python train.py --n_layer=9 --n_experts=16 --moe_layers=[0, 2, 4, 6, 8] --router_score="sigmoid" --routed_scale=1.5 --balance_loss=0.0131 --balance_bias=false --init_std_router=0.00919 --norm_eps=1e-05 --optimizer="soap_variant" --dataset="wikipedia_en"
Below are experts of layer 6 (counted from 0) of a mixture-of-experts language model. Rows are named router (the router's row for the expert), gate (a neuron's input weights, with its number), up (a neuron's input weights, with its number) and show model dimensions 0-255. Each number is 128 + 24 x the weight over its row's rms, rounded and kept within 0 to 255. Numbers have three digits each.
After each expert's rows: "mostly gets" lists some tokens that are sent to it at least half of the time. This comes from a sample of Wikipedia text that the model never trained on.

# expert 5
router:109144151184150164136111090116143111124130108108111143142199110152116101161134116139119100201110161169100136089119096138152157122117168106122144137133115110115117110165127091107146151109113122129127134113134105121171124121113142117128157122120170124123148133097135135123157122128077161118138156123111078134180122110096125058122144117158131105086089117127090098162110110141141127114100112116122158093120149135141116134116111130132127138157132144124127136111149085097071138134139119127165151135086116157103142156105112133158109079143113123132154108149130119158160136131155136173097152157158101097080140074122112137112140122103113125126108108137137141141145131109089128122143164067114159104141109122147109158057139092160126118133120084134141107141068141136132115132153161
gate6:161115121143099099135135113125144085136123133131148152058104129147138115134188148146103112120103093121124134107094125124132100134152124130121110112106120161146119112109132114120095134131121143101155137123171121128114139127125135108146087142087154081148104140171126082186134122113168126134194119083090111143109099161170100125104093131145151127138160116131085103136143130114151094175170098106161125119139114106148110105114135146162129136123156131131112139113065182103150136144164128175147111098110122109149137135103110109109109157079149105107121121129135125126114079146142119135143122153132139116152161140126120111128096157132136118145175173110193119107132127156175122090121103143120070155105157121135119149105154096148163158142088108116086155111125107135164115144104104
up6:138126144129117076128132112128128097127110140142129153074115127150113099127182150140118102124107113129148127127097130108117102128149124149126126092104123129151107119087129099122098150143109141111142119106206113130110160128116132086186105145108153105138117126205122117174131135114183132133161114086093104138096082160156089108106090124147144107144127113134080107137136146105141090165162100116147128105148119115128126114101123137163142119122160123162097129127074155110116144135179159177142114087127140096158134110123089117111139156106146126099131137120105150112104101157144115123117094154125133105134163145130135126137118155141136107137155176125192104125146147147147125120123115135124081140114154114134117160098168085157161159141086125106100173118092104107160104121097155
mostly gets: " south", " north", " km", " century", "08", "°W"

# expert 8
router:068145098178085143143103128119130149140128107097097150113157129153086150121151086111133122130138112150099147094112152140169149130094108127134132117099127151147166105130102126137150130187126150166107167137136121156130116099102125139100166140112149168116145144100096109132105084159123154171160131137162116158124143094112118142108108117122077126092134116125091142171137172118125178166136104134147146128096202121147115067129108120133119137144103111142123139119115122128090136112143126147162122143092097139123130163101141117105104095103142149151149150161134111098147145142105140114104117168113063109090150134092112135126118122102156155108134084114102147146158135087099131127121129083167127153147099123132126184126154114151133146104152114112134099128132108117152175097122154
gate2:110130132159122146123116175111163099156119140104161135110120105134157124087165119152149100108124120109141113123096121141175149105128098138137103139137119084140121099138123161156123138128188153121186129137111117139140097126096088154095140133158129123157149140116201177134143109146144136125097094114114082129126121131135121173126144116156106125077146127088107132177098138152111146132081125107127141076110113132108129142112136113143140127179137143134137146111139116118111142098145140149114130138123120118116137129068085098129131192124129159112156118138168091113134090117180105155130063134114145104068162142107113168092096093128130148106125177103117179122153107167122107102115150115154133116133108133145140119094108111124150128116127135147139157134125183114169133110103113
up2:122147120113120156151136152123152130134125129121152129105100120152170145097174141156148103123121163080125101119108137109151136130153090140124117128110109107119141103118158158147109121146129151126172149116113142106153078137047123161110129152171141135165126131107164185117153127153105112135110109136130086139131130142115122155108127138145116115088156149099133119167107147209105159129090126120142146090090105129108124142129147136118135127157148133117136164114122145112130144090124149144108132131080110090082115102105065099108124178129108127086119134130137093120135094125146106146107071120126096112077143108078164169124105093150148135095122167138124182158143119150119089103137127107146138115117118138125132097100122114117131129121131143136169147177121182119155110136075119
mostly gets: " with", " and", " at", " as", " on", " for"

# expert 14
router:118144161164158104146127046136129107130138126109084148158169100153133090124154091125143119152096118151074117104108096150136129128088103112094117113125138138091125094140128082120123123164137088144112121102159123152141152090122097111131141086108116108097149122126098135141122145128095127105117164126131100141183134120121108154136144123136094106102124118091128142137120127130153147103093120119077194132116156149136141117131110105151135143168103118149115136093122154105112157121144146126124149142105152169150111174126142112139135087123157123203157074166095128149135101147156127128145125147181102118103182111112117115129134098105129124051121138126113132111165119121121104159075137118121153117138118122122120124101130116139086139129105079147139122166084107115102135135146146
gate2:135150193169151135117138125101121124129143149158107132111097164164126110113139134103135131123164105100144116142099100104136123100078127133100082134118119169121157100145128110116140158171129134114141148110114172144148113094143134113133123156123145124120163130097101159092112100108127127102128108085116111153160178089142088141144090109167092132103165096115099166125122125110140110118107099091110145118106166120095098132170098133164104146099122134104135109116111114112140134089131117152160090150145171128123146109099134104120147147151124153127152152147189160166159127113180118133095107153138167083097140109095136119174112102080125116130116145097099162111109118164117092118113096140136173109122113108110143111148146077168126125107106144153148123186135148096122142140137123
up2:116147188139125142112109139121154121116114147146129094127106170140115076135115075114131125105118132099111108135056084110136137122139128118153137113122127138117123099155102115100142149136158110104153143154135121131155126116129123138193126103110131106097163086123121168143103088102124121119153136081101094126131148100175116111143126093189084136152141099117114130149135105130124139140125104112089135107126135091108123127126108102176090126120145158125113124130123116136119091129171139157169097155152162097110159129084156102087148150137116154146143155125155132145161142150147156149128133170119175063095140150141106170120106124123163111106118175133080170094136165152124140114121116126122157120089137127117090116147145101176116159098110136100167115126090134116141152125167146
mostly gets: "----\n\n", " GER", " “", " @", " BRA", "\\"

# expert 11
router:113125175167138166114121124130149117104115144101153147170125113147129100134155085110137113127123124136065141114118134160161130091073078132112148135100133141134110081102086092116130109127136086137125136119122148148134088125165110146134158113124128108116164143146082125131120106121095142135122120128137093149121131112132109127110145151158091120157104113134124144160109185135117153128035116118139133141095122138122128083144116091125136126129112159179141126142132078116112142155130104120175103134096126146126121159119165150149131120121161129155199120170116133148173097115092128145133105145145118082104139102136134118077102113153145149121108074141107150107175122146132144164130138119098127114130110135166120130127183108162097139113091131098163129124113193154101137131148127
gate5:139183127168114114136106122089119123147149137095084145118179150172109091135165079107136128124180135141117142135128107100194131142129140127131139092125134121159162111126118103133111139131096125095101117096122118115134113118142128116143128114114144105149181147108153119121087083109152164168112151131122115146166130130160129093146181100137126100133123084117090130173155140158133093130129078115119135124137158153122107119107112096156127138135170093145107174143108124116142150118163121133151191154162147138101140150108123103128151102093147144107174133158132126161147111114139127093127131166186157077112124182094142097151139110113142111112089150084156173087141135108120138137101118129165151110121137090144139116115147117145133152116110102112126101124085117103095124126111143
up5:131163123162118127144103116117107112130132114130101133114124138171094085123170113127163161115138122155130133129135123070187116121137155126130125122109099150113182126122081117116133151133113114098110122106101125140168116099086146098122143119130134093158169143131139130138097107117148149152112151102123112150154122156149141077124186085152126162108145109094100130154125104168132088121134087122113154123153177103128132126143102084157136136156183118115120151114086146127136125105163124165151154151134112133121115114081144091118155121108163129116153123146154104154168086115150149120127121185139132084125119135066141092144114149110161146153109137072157152110141124131141136143148118106166175084124131101138148132110154115166139115096093111101109095085105117137114140085095136
mostly gets: " John", " James", "ford", "ville", " David", " Robert"

# expert 2
router:168147167135111141131096110100115109109130139128140151135164123138157111125162087088144084171127144129078150126110098168145154131122120100122158092122090104149114089125144089106119105120120136132121107104141141160133119154154141155132142072110141106112175119136131154101104110134133108141130171112109089134159114142146157138128125127156122058108111116094122151173158185101132128102082097124152177117097131119133133087101116114157120126125110120126111111136113107088100145179141131112128121144103153158099125143110129134119128100111171118118163094129111134135121115117147118138130111145170120094098129159162114140126133072150149161095136103129110146120170156127129124183100131090145136080119120094114103132105173121151103143127102120111137094154061168104115167134170155
gate5:148168178160122157158079121119134157138133133158100091119113147141124113087166151117125150151159111165134098100130085129154168114135106130173117119106139116136144114134132079128125102143160097095112167085143110092125177123133096162120092118075123074137084118105144124136131140108085165098109148145151111148100130115141105108063132155128122096119083083084124099133149159153135134099103121122112172100143118116121089072153122135119134103106144149131144149149094122111118091151119129117158102145080133107138168126145123112117163125124113082125133139140146155134138146130131148158098100136147149132087118124131154139096093083136079133140153145105150141141107109100120120105109152126113105164138114140119133144167160105142116120136109162071127136107092143097117132126169124
up5:130140156146123127128071127141135131143115107184103132113106076131173121065130113109144165123121107183102118131147104164139168136159117109171101148122163106135165125114122098131103108155163098097112122135177084107163184155145129114145116105112079093128089105097145150152155134125122103114120156135114129152111120146141119104097156154128114104097139107091150122146139139114111139119144134109117113104142131132149085081133112153133158143125132120147124176113117149131169106176118131080147095159140139114148165130132109128143159124162114103119111156132131136131123112129147092134104109115129127148119134123121179142097120118147120121111151149121174104164105096123142137106171135117132096129121140156109109115223139117129113139120119178105132100107059148101117125102177142
mostly gets: " English", " water", " school", " village", " Army", " church"

# expert 9
router:114110127149119161107121097099135156112160137100125135123134111180127125132124119098157105096085170150104120109074082126173125093157107146131145107095115092119116083124108092115140139106152100135111104141146110159126113153151107124164142084139121128094180104118126121122112132149108135132125136116116103130136113148145163152135136122137187135131077110092169134120111143122120143106104088127104172157087147183103126098097099099153112123087135134116102105121121120113152130122141132121129111179140132173139122108088141126164127100116140132128165117139116103139123110112199103115119118138149126088088120202127085149121113133121120171081078176166126130090152105153085140152151159146098116097132145108163117109147123109127124142096130140108138119161125115144137112084138150
gate1:135139128123110162126116153147146146143122120135094138155140120154106120156108129099124128122134132140115112129163105155117113140111115150143095104117098171139104122114145167127152129086177082145132138113097142137158118118180150098174132158114110125106109099121144115138144152121087170112111157110106161084148154144131120161120103130143123129152164154096093090104117124129134118149159119126192123125163117167125155074116123117134163170074170149160098122147090110104144116120106183143123105166161136132143117123162136134162113118072109123158115163115125105118132117110164158096129194140158081158142142152090159128152144128105136132108128127192129138110163147112105170130150167104128144147134124138161120101186175124129124125132102120161135104123123125138137131151065123
up1:127115139137116172094109139128152126099151153138107118120102134168093118121128116132129084111160138157104140123155085164123133112089163130145104108106126137131168098130116136098135159125180089115144172116119166133111152112189133139138132127081101101124118098133121115169114138112098148132095128123157145150158169128118103131111169103144112141127162155088077117124124107114124091136176118130159126130146129152121146074157117105165171148117113121194097135140100080120119128108133132155154130123132154128172148134132127098137155155089138157133151126150147103122135121092185155118074166161190149102109151144110121152131147106095121136127140126111154126058151098117101151133136209103132144144127125124128139124158160124135136132120125147103112108159122094111137149140103120
mostly gets: " has", " been", " have", " not", " its", " was"

# expert 1
router:155157142155175091115106115136124138163132141081128161140193110131087103135128125124134137156154107122117114098093111135141108098078147132107147102112110124135113118150115106101156104118083124159115129090144141166153114124168135104163130101127079094116154109135129150153085119110126129116108145110113104139184120117156134114126157149145099076117118122105117157131122109123129116142090104123148153123134136182119122095079114112147160107137074126129118139112119092101119142154154140126117147156123160142102134157101115133154127129127147129138157067161131111150142103143170133139116124143139127117096120126132115129118103079148160120047148110139148114114150148133099145177134120108168145111132089129129121124134125113142090163077096110134112103196070118139101132127161188
gate3:139138142152145126138110156139122123085118091094122106134104146139100108113101129134125076090139107136117106095104112124122169120112153119145132094111168090175119125143127066123174118137122127088118154126104132140157139110133126104168123126153115128151142097117162176100100126092126113116110162176143163141109174149160141143139131140114110154109142105110137148197138150117126080150107096112089139112125105127109092130112147137147096143152152154108098125123123104119132141079142149127154097170102118111102145138127080125153136102138160145134130137112130154141136114154132078136146122097132190108131105113089156136157145083137195118100160110078149145092112102124144103157116104143162150130162134132172197112145113126152128133107170111137110132125110098111124162101136161
up3:150136147166165124155084153132116150107121108119152161136099128128095095081126073156142090083148110116122102106110117119139161114130183112160165105088166116171145116128083085125164114151140163124120152131121121128162133077123132101192136127150133138140142088140146169109120134106155092108132160142127160142130149114169125123133132131140142147116130120120159152183123160146133077139099074084092135134145106103104118143101138136158123150154154150134087140111107099089106130091155178169149107128135143125122152121122082128125134140114112140112169142120152143154154106153136089141148116122138187093110115156100158154144158103122169134125121133113154147109115137142138117144119108182147162143153115117163169160143107121158136160109160119129141113119140094139134145104116117
mostly gets: "″W", " Pr", " public", " pr", " ext", " ph"

# expert 4
router:126123151153140103143113109115133132142133123090062142152140124149105110144155076122134109120102106129044121089108073167150137119091156127127140119140114175101160103143100107125134119127109095170134149124137148137113141097143103112116131092135122093082151119107115124185093132123081115115114172138124118130189130127132137156133156121142111081108119111109141137157133126092144118145116117120112138140113165148127106096143108114135124126120109119130122134109149131128104143120152113104130139135096148172150134132105108133148157078132180122178166116175126113149134144118157081141089141162160121088123165140117096109110156120125131128092125130161159135097156118131064135128072144110148180084128136114126146142126121098163097146131094100138136120153073101120098148125173134
gate7:138157147146145143123147144097155116095195154132122136135135145125105080128145095141140136119199130122104167160119120139149114131122141137170121096102161168114117107128124116108127122127146135118135144166157113158149128112132169130131106108125149101162196078149146159135105125138170147118099165118103114168172130095137154121086146121150128126126152127133141110131108108121170117124159102085125108117131144077110135149132126111155113107159127155135103164149135124131096139126106106131179122142130084138109165124114109094114175099084175150140163113194148148135164105173136155171145084165138115109087099141097123144154152134147156112148161138104110125089130124142137108128096119106136155118110106094140164118126142097168133114121102127128135144124115162130082121130096078
up7:118160154186114121125125113108152107121171144114130142091124151162132094135137117135155118162199154105106137125094155106186123115134124142129123080081152131128131087135155113098132141142139120118120148121127096143126102134126148123191149142098159125160197104122142143117132113127132155149103146103124100166156146100128143103102134142152128115123145099103141122112116092143156124119131097098119168113118160121105135120105120089145098083177134147125137171149113116096125122134125124128181092148148104146102147127114151117083140113082132137143166148191154126153193102133145144137143076163149129100105112146089114143179171103148174123141146133112113129138163157148151103138130108110138150112097099086143146124136147072164133131133125115103153133120144145117103107134128108
mostly gets: " −", " TB", " —;", "_", " JPL", "°N"

# expert 15
router:161154161151118138105086115094155102157116119079135131134140111146126100192137088132163115147113132130091131113115082126147104112091113120099158143119130135182135110135135074119159158107118125159106140147122140173146155122117111154136158116130122131108135093144116167126075138139112140145114132118111126105183103125151154135124164111148132061128110127116079144144100170124111135088059117116114121117124140160145145097113115116162114129172091120126123099130130109104123130159155139091122104145121150151142112156117139142150151097111159139160147125126112136165150114109140121147111107135157116100107141130107132128103111124150122132068073167167108136095158145140124110168081156089117147063118140113128090144125147099145122146115103119131112103161086156102145181146141145
gate4:117129113134162133127130115127119103125133172135125161166134172141165133113172135111121111134117140095098121140138147119125133102115109133168160097139078100109146142137134054152180114102153150117134142155141142121178141086103101157143097156110142130114166118142134187103142130105109148153152127148124090117094133102162127141159101125156118150093102123144116117105150139138150183154119078119127133104141156075127128133092096140127155116143152122123088114166120117131101130141117141148168091128111120108126130104115116149114160134110131134151154149112150151130147100158165138126127186136133128117149125104154094153116129109104168129150197163110138100060125136155145102095117082128132165081112119116129154098133160132126148164112123113162189083162123137089141121149128116
up4:127132117150172117145113119123139122140129163148114142150128176146142133107186159093112075127116122098124106134128115107134122107115093129155156111114101135119154123144140061132186110098139140104113163156137137113154152078114094156122089171129146110103147117144157173091131113121100158147142126153131111119092112102137111105149129132136144148095094133113124143104134126163152176126119072124113139105150155085114098113106109140140130109129162124113092124160114146113103128124113128110159096100072137118120107090135123142127160150120130112129158173117159165123134131149155124107110183131116141112143123105134101156132097116105137123127202150112135101075108147134124062116092093149123157093126136129108134103103180119110163170121134100145173084153119120099131150166125142
mostly gets: " games", " people", " Racing", " events", "ists", "ations"

# expert 6
router:177168159143167145136106099101150094109119181124124115145127095155121083127140147112158121157137127119145095152111086124143149089096139079078124115145129111146139069122102075112098107135098131157102117116107177151137118116130116123136096111100108158122169137141142119137142145142167143167099116122175093148133107121147079136084163132139165121142144081104118112143144175141140083122108134130103110128136135151090110157167146075142110146130144129126098111138127096074140149115124114115143124139115176175102112170123121146122131083108127165149131115156137138103152149097132141149135108153161111149077148147137128113140129143130125112095140120120105152096151126148121097158101112147120122109120125085126161095117132115136113120115067087143132142157090124090082119127123104
gate1:105113127145139141132132137164095157122166095137112159144041116138141117121095151109124131131106121132141134161119103155118064132147134131158115127121139120112175138153122097122140100171149109086132115201133105141134134147164101150117126100129134112173169087140145137116136141108151147153131119114104106139130140087127127137098093082140127129133099165129160140115133126126129144106156120099122108142192152085188072136138161114128145144137132099129084145111122120155122116151124126148127159118136112113142134103092117131113174163129143163129130108113154120112110138121145138134129165135140078137120137130124141094102104187100126116093163110112124137113101121110140125113173134177055146114113100139118106086133190120126153176170152118133137145124162144126149105107083140
up1:094122120154172129125138109167112138153171101145099143087076111133130124117113142128104107122119119134143130119086120146120065120175094145167144153147127137114196141159127118133140110158135117121118119172163093139146154127172100138108140111116146119157151118148129162099124161117139134168124153128109089143142136078124121139104122125158082130116099160127149118095130076129129130118165116102129116145156155076170059130119142117118144143109109105088124123112122124154114114128135138105138138129151074116151143082081121143105147167122152151151119104099161100129119136131134095140098159128120077133118142109137143126124095144094097141098141122136127139105085103097127138066160138161094146135145089128148092087144203116133134147176138114144134153138141133141141110103100136
mostly gets: "\n", ".\n\n", "\n\n", ")\n", " \"", "==\n"

# expert 7
router:112167147141164129106095116107119130139159142118149179151145134160101096173090119131168079198125130127111121077086101165132122124075133116148126152132128158130100103157126123111175151127129083118159105144134116170164156143176094129136153078123126134105131092142128115152137125090128127141136145132121149124182117132125073142149141125135109104120117145108082144117107151085127142109099100124131160148133160125129144138142087118118142130120110114121107157121120111139126124122111118115115120165147165167111089174109145079131138126122153148149135107180103136154143130112171157132087152142154141133100108150082120099104126127086143111113084128142108117106141141115090134192100135145173121111154078108118183136131131112147120153137104137106123101120104149115119157098096153
gate6:065185144113109149097120143145146175103122170151145137130121092165093108130113108120178088163064097124152147153101089136118101118125084131147097115168158175135136120158099179145162102114142115136158138116153125153162131112130162130169097118123140128143133145173144080154127127128154122124113140143087155144120120121144119122096112105141156134142121142081086105133093109100110125120131073159134097128116144108144121126156118130128127138145101143117109128166123132126148086124134162155157077130172131139147152127115162102143117131134151139130125146189124135128123150185118109168096163118084112151121132140108097125122105166078157154153089092124146137110131100129141090126142123125160104115171105064098101128133138115118133130111125163131120140137141136138154130124149148
up6:117163151139095128109109154127163172132092168153156137130117102161087112140140126109178083147095102129139115144093111127114148089142068140120095092150144146091149117141103162154139077097135140130138116088138129152126108109140154172180093134122131094152133164173142122144120108135138108132086137118078122146131144140152152145125089084141152138155130109083092116145120119098106136128128073141151092129131149087142115093120125124152143109166098153123126147155113124104116084176149170183158098111154134122138157124102142133136096126120123106134125148187135135109138118172120109174120145121109133130112116136125097131131116153105173154130097099137129166110150091136133091130096128104128094082158123122135066133083138113109112137112117124135148139137134137126156132109162157
mostly gets: " %", " Votes", " votes", " Coordinates", " Phylum", " FW"

# expert 10
router:135112159156154132156112106119148122148094091102106153150162051144156094155132113109121089164134114126114143133107105148150107103121143124125139124133112107151136115151111080114119143115115084141072133113098129143144139142126078136120137094139116106153135131185142136115050111093118121141093159095136104106172105144138100135123156117148123099108102100112134113136148157090120092109085095131119155141153143144141111113129122092151118117144086124122119155131138117112116136140160129099164121128118125210132135131114117159134135119094145162103164137156145118119167122096144138120132127152163129108092171125142111130105140061137094117061147103148120112116143144134100114156088151108130171065129123127148091122127137096149116149142103086130124107136088158122101128138165149
gate14:133122141113137133138123130094116142182108129155098118162115113124148126138109077148103129137174106125134147111090158092129174126109154118119087111134130101086105139130168170132126162179159118137127104122166158133142152155131114125129098165104113157187136091148143181127130065095118117184104113118134092135121149130134157106173148157148118138082159126106159125133083118138140149170127093120160125161096135120139158129125121138140149142124100136106124142156120160125122136153114119158132121141114160114125157114147141146089129104134093139114136161109143105101147122112136167117140110145152126101077161156152183166110118106134131127159176152129125120120125077150171128161132119138126142164136151132152170128089137134133112123133114169105169099104098162094170135082162113
up14:131141149118149113136117110082114143161114140119093129143109125122153112128118101135106134114172127123149130140082161099135163114110161117140073102099112117099121131154159185128150116216140114121135128139164161149151141106136096152146109138117137141155133080157130181151141078125119133138054125121113112125118162090147120113159142146133136119073162109092152134109084105151151163144121100117130129166105158127136148112140145120168125150126104146110115127134100139111105121160119152150169100143109131113127152090149138117084159123111100160111146129132150109112163151110133189148142117156148130084069141144124169170117108111100130134171162143107116157103135093169159128142127089126128165150147142108144173112091125140141119122126119157108155121090112147119144139088131131
mostly gets: " —;", " November", " age", " December", " April", " February"

# expert 0
router:109133127144173098138140126098138118137144115103101170097138139104116083113142058086131150138125140149090132109134168142171107124120111055121111117122099143111145103140108093110135108117126146125141171176116172173189110124115123117140148118103114106120148118142082167139108148172103141118103137095102090169150143114172101123113140115135105079110137112130129112157134169154124115117112126104143114126122163153153145108116127108159135120165082127134123102135118107127130147159174081116140123151145108175120098121123108129138159126151181146149171083160125132139144097127149166124137113155145093117142129124128094128118113129136151134101160163112142126092149092146130092095119118099114124097088124119130117102152164124143186141126125128131156068144107147179148143122160134
gate1:151166116148131112145141145115148110124147111125094168082086156121141111125097155077101120092117142086163139129117129145145142157186175123130190119127187133145170120132102143145123123108101135154151122098138115129107133133102078132104151157099138129137164179080120110096122184129134147123108141104133156171102134105090121125082121126134140117132115139125128079114127140114124134126100122138104134129133134097156097170114137121170117127099140122131095130149122113164154089090101150134118139159134083125141144125111088145152167131118116167123141105131130113154136188124151089101143114147095163145149152093116106122185130141109104110148126120105098131108150146151163117104115138110113104130126142121076075107156139129121110141135162155163155151144110193165128129096121131
up1:129185129168135140129096137092149099123161109129097147134098141139167090143109157118102148103141137085113128116104118160160121136159172108141174126112168131167167104157122151135141110138122119174131123085133120140118132122128078150121146144089106143132158167072112145098138167133113158120149130096130163195120143074101109109105112112148133097119097114107127097162142123115115116126098117132114131126120142099128108158125131124147095097107135121137102139156114109143144078132107151160133127184112113127141119111096103138152171123096114168121157105138129117163138193156165101103129103144116172119128151109117081126159111108107094116161128112120119131091171158178160132114109119123117104128140127116087086088132158118131123144119166142125159134145130172142122102086158138
mostly gets: " K", " Th", " J", " Sh", " T", " U"

# expert 12
router:143166153150123116103108093096132111089160124097088133130118134175151125129152150164158134136120152116112097117096132101168117131126109137151134136101128134132148114137131128109147088124127103060146113109140118130151130134099130155118131110105108085106104125125114123104128086112119093099115137109113099126164119113154140092154119122155107104109146120106134140080137109146127122133117112126122160110129151141109151149144138128122149101164110114117106144165113151073128126128123119136170104160121134139166160135097153102123140159114137109152123142150187120181191123149126099155120136151175147088122087103065130120152117066103084149139135114093146176122137123182144102171099088095118150134090079124143111137195142114151100140123108119092147150131129135126086115179159143
gate11:100187153143098162092168113127133111129136146117124178131137154141109120122134091090121104135128111112088160123124112112095134115174169141122126079123137135101132133170104142146120130122165120120075120134153109121166131124139123132169115112122118150117144144150090129154151187120134176137136120107142094136205126136142129139193113129152157105119111149143109108114124136076127158153122101104116168067125105104137118111133162101138126145101102123141125123117138136139138122113159071122122131112151133111165116095117136111120182155114056112151135117110173133116114137100154175120152134133125160134108118132135143190107090097069111126141077099104127130132085127139117164150152113138149106105145125144147130127110155103129139152135122149115147096077118118091142143137167133
up11:122189162126119159106155106158127111130154133115119161140125143120112117107142120093122124112114113142106128134121090062100137124167140131114131097122122142095118127168100139150146111130160145131091110134154114120151128117125153107165103114130145161127148156137098119133153195149118152125093130128154097117217130112105114139158118108150141091088108133153088097124092124086130157127099104101138175087133107144152127096132167107134132169147120136158111127132126150125140112133131092124122148103108140133192117116137126108102126142105038115144127117108167141109128120100154162132155112140111160121106147130115144196108121116059125113120071093109114145144098117119114146163172145107142103088170143152125125112119119103121130117153127136096133126091114111097144131119164135
mostly gets: " •", "=", "|", " |", " the", "-"

# expert 13
router:125134146138133102129116106132142130138118151118171104127135115134113093144098101119113106117170122159114122156113079135133124103105123142154152131125149120132142119154115120119153136115121106146099093125169071125091178140168115137153125158147176118149176118151154152183143115115153161163119172114064143133144132125146108155113192110182138112117115099138129120135142146145134102093146101131102094087140160120139120113135103103197132101114171164157113131070122101143104110162146175089138150119110131089142157119125112108111165113111117161126140142144128171100142131116151090103135111133153144114134160127109105150148134165114140144123115116130148171137102112138122155113108130133163160097114153110174078127074132115166111175132112094124139132141086102125157148094138152
gate2:139093117128134129097123139126137146100156162126139155152133152137122115096182126120110123110144138115134113182152118104152108113126136149155104118161163165126121132131090137112171143097151162118144101080139081115147130128103136102142089113128143126133149167064123123107126113112088106148135141130132123154094169099135106128145110111120151147110120115126135183148128166139138099102132182093088127130131141118073151119165125105152100121143119186131129170081117105143145151138138161110135175077109112146110149093118113151084146158155145157164120172164137108169155112126140146079145088139124141090110100113099118165132151125144100159132156129119131136102132123097149112153132167100133132109160147079133137120120142127166109134146150108100116075142093104123065097148131114
up2:097115106112129149094144154162132111129148165122161117165135120140176108120171131119088146124140110104165094145113113087124124121120158198135139148149149128106117135136084155141160098122150132108145119097140061103122157099148158070153090106147155118149116150069113106117138100131098132168152092132127117155077143108107126130091103138124127126131109118113117162140123131139139098118141170092087130126110119138081129108176127118134140116136139142103141195102111116128136139156133161094130168081115119148119161105139133153072140147143106132147105144155156131127136117084127125122154121129135123117108124111098146154152148126129111168165126156165149124102131151117126132125101181107135143128171142106136134120091180135154092114130148112116099050113122137102090138134126095
mostly gets: "Personal", "See", " Preceded", " Genus", "Scientific", " Coordinates"

# expert 3
router:099127155144129091146131060111133114128108137109104142175125131150117116133141100125151165097133135113093138110144130161150159116119102151132152142086080117104125104143099121127109127161138095136105139126115195158137142141145140155113134079159148127096124107125096156102084121117124128146116109126100112128115118134105118091130180142130131129117123127096109109159130113114131134112075115128118109151113190151130141124122102122158104121146103131123122108084166121112114128146158110113155134164116159151101160156101144088120131109111135195156168117167112130162140150125168127153151120127167120103114123183098136140087118104103125079094124108159133147113182116153147122149121146065162191104101125163100130125092143108128150187112085126146125138132134118113158155157156139
gate11:100141161135089121134132140109136162120159162115134112116091121154088116136123132153167131145148089141125124106133098150169115104161127120160109139075135151132144117131142101100140110093127112115125127093150112135119122124116125125141159129092130169115145120153118139115164133129163171172105157084127147138156167146125123156070119122115151092118121113095099114093140114124132136139133100077107136152118133149139111137128147113150102134113082115124105130136115101102136103140162138114126165146100118118145169164127081118153155104112139158163143109126150112138178147083130138135155186160163170106117170120076081149112137109149142147159117159122154136085108116139146134197147108106078170086127141093131154082102122145143123141107120103073113137144135144133085112102079151
up11:139121146110097140141119156134103162140140159097126099118108151114119134150128149132157139111155077123111103094139143147140146129157129124126101156127137140132130136134158115121117118102098138105129112095142105110135113121116135120151125131113148166105131093141111138117158144121157171171093146073115143168170164152100132150078131140100135072100153126125112109113136122129140141144124111098158118150106125130128125134118151130133122155099080118106112122119136094096139114134170119093094184122097137107114158165140072126159152132148133173159133130116114121143149150093124159129144188127128144118122170109085109167103117098169149151176133134156155137089098137118154125198163086113105187094118159087112148064096105163123112120129134116079104144154135156148081126133107143
mostly gets: " his", " ", " her", " w", " His", " their"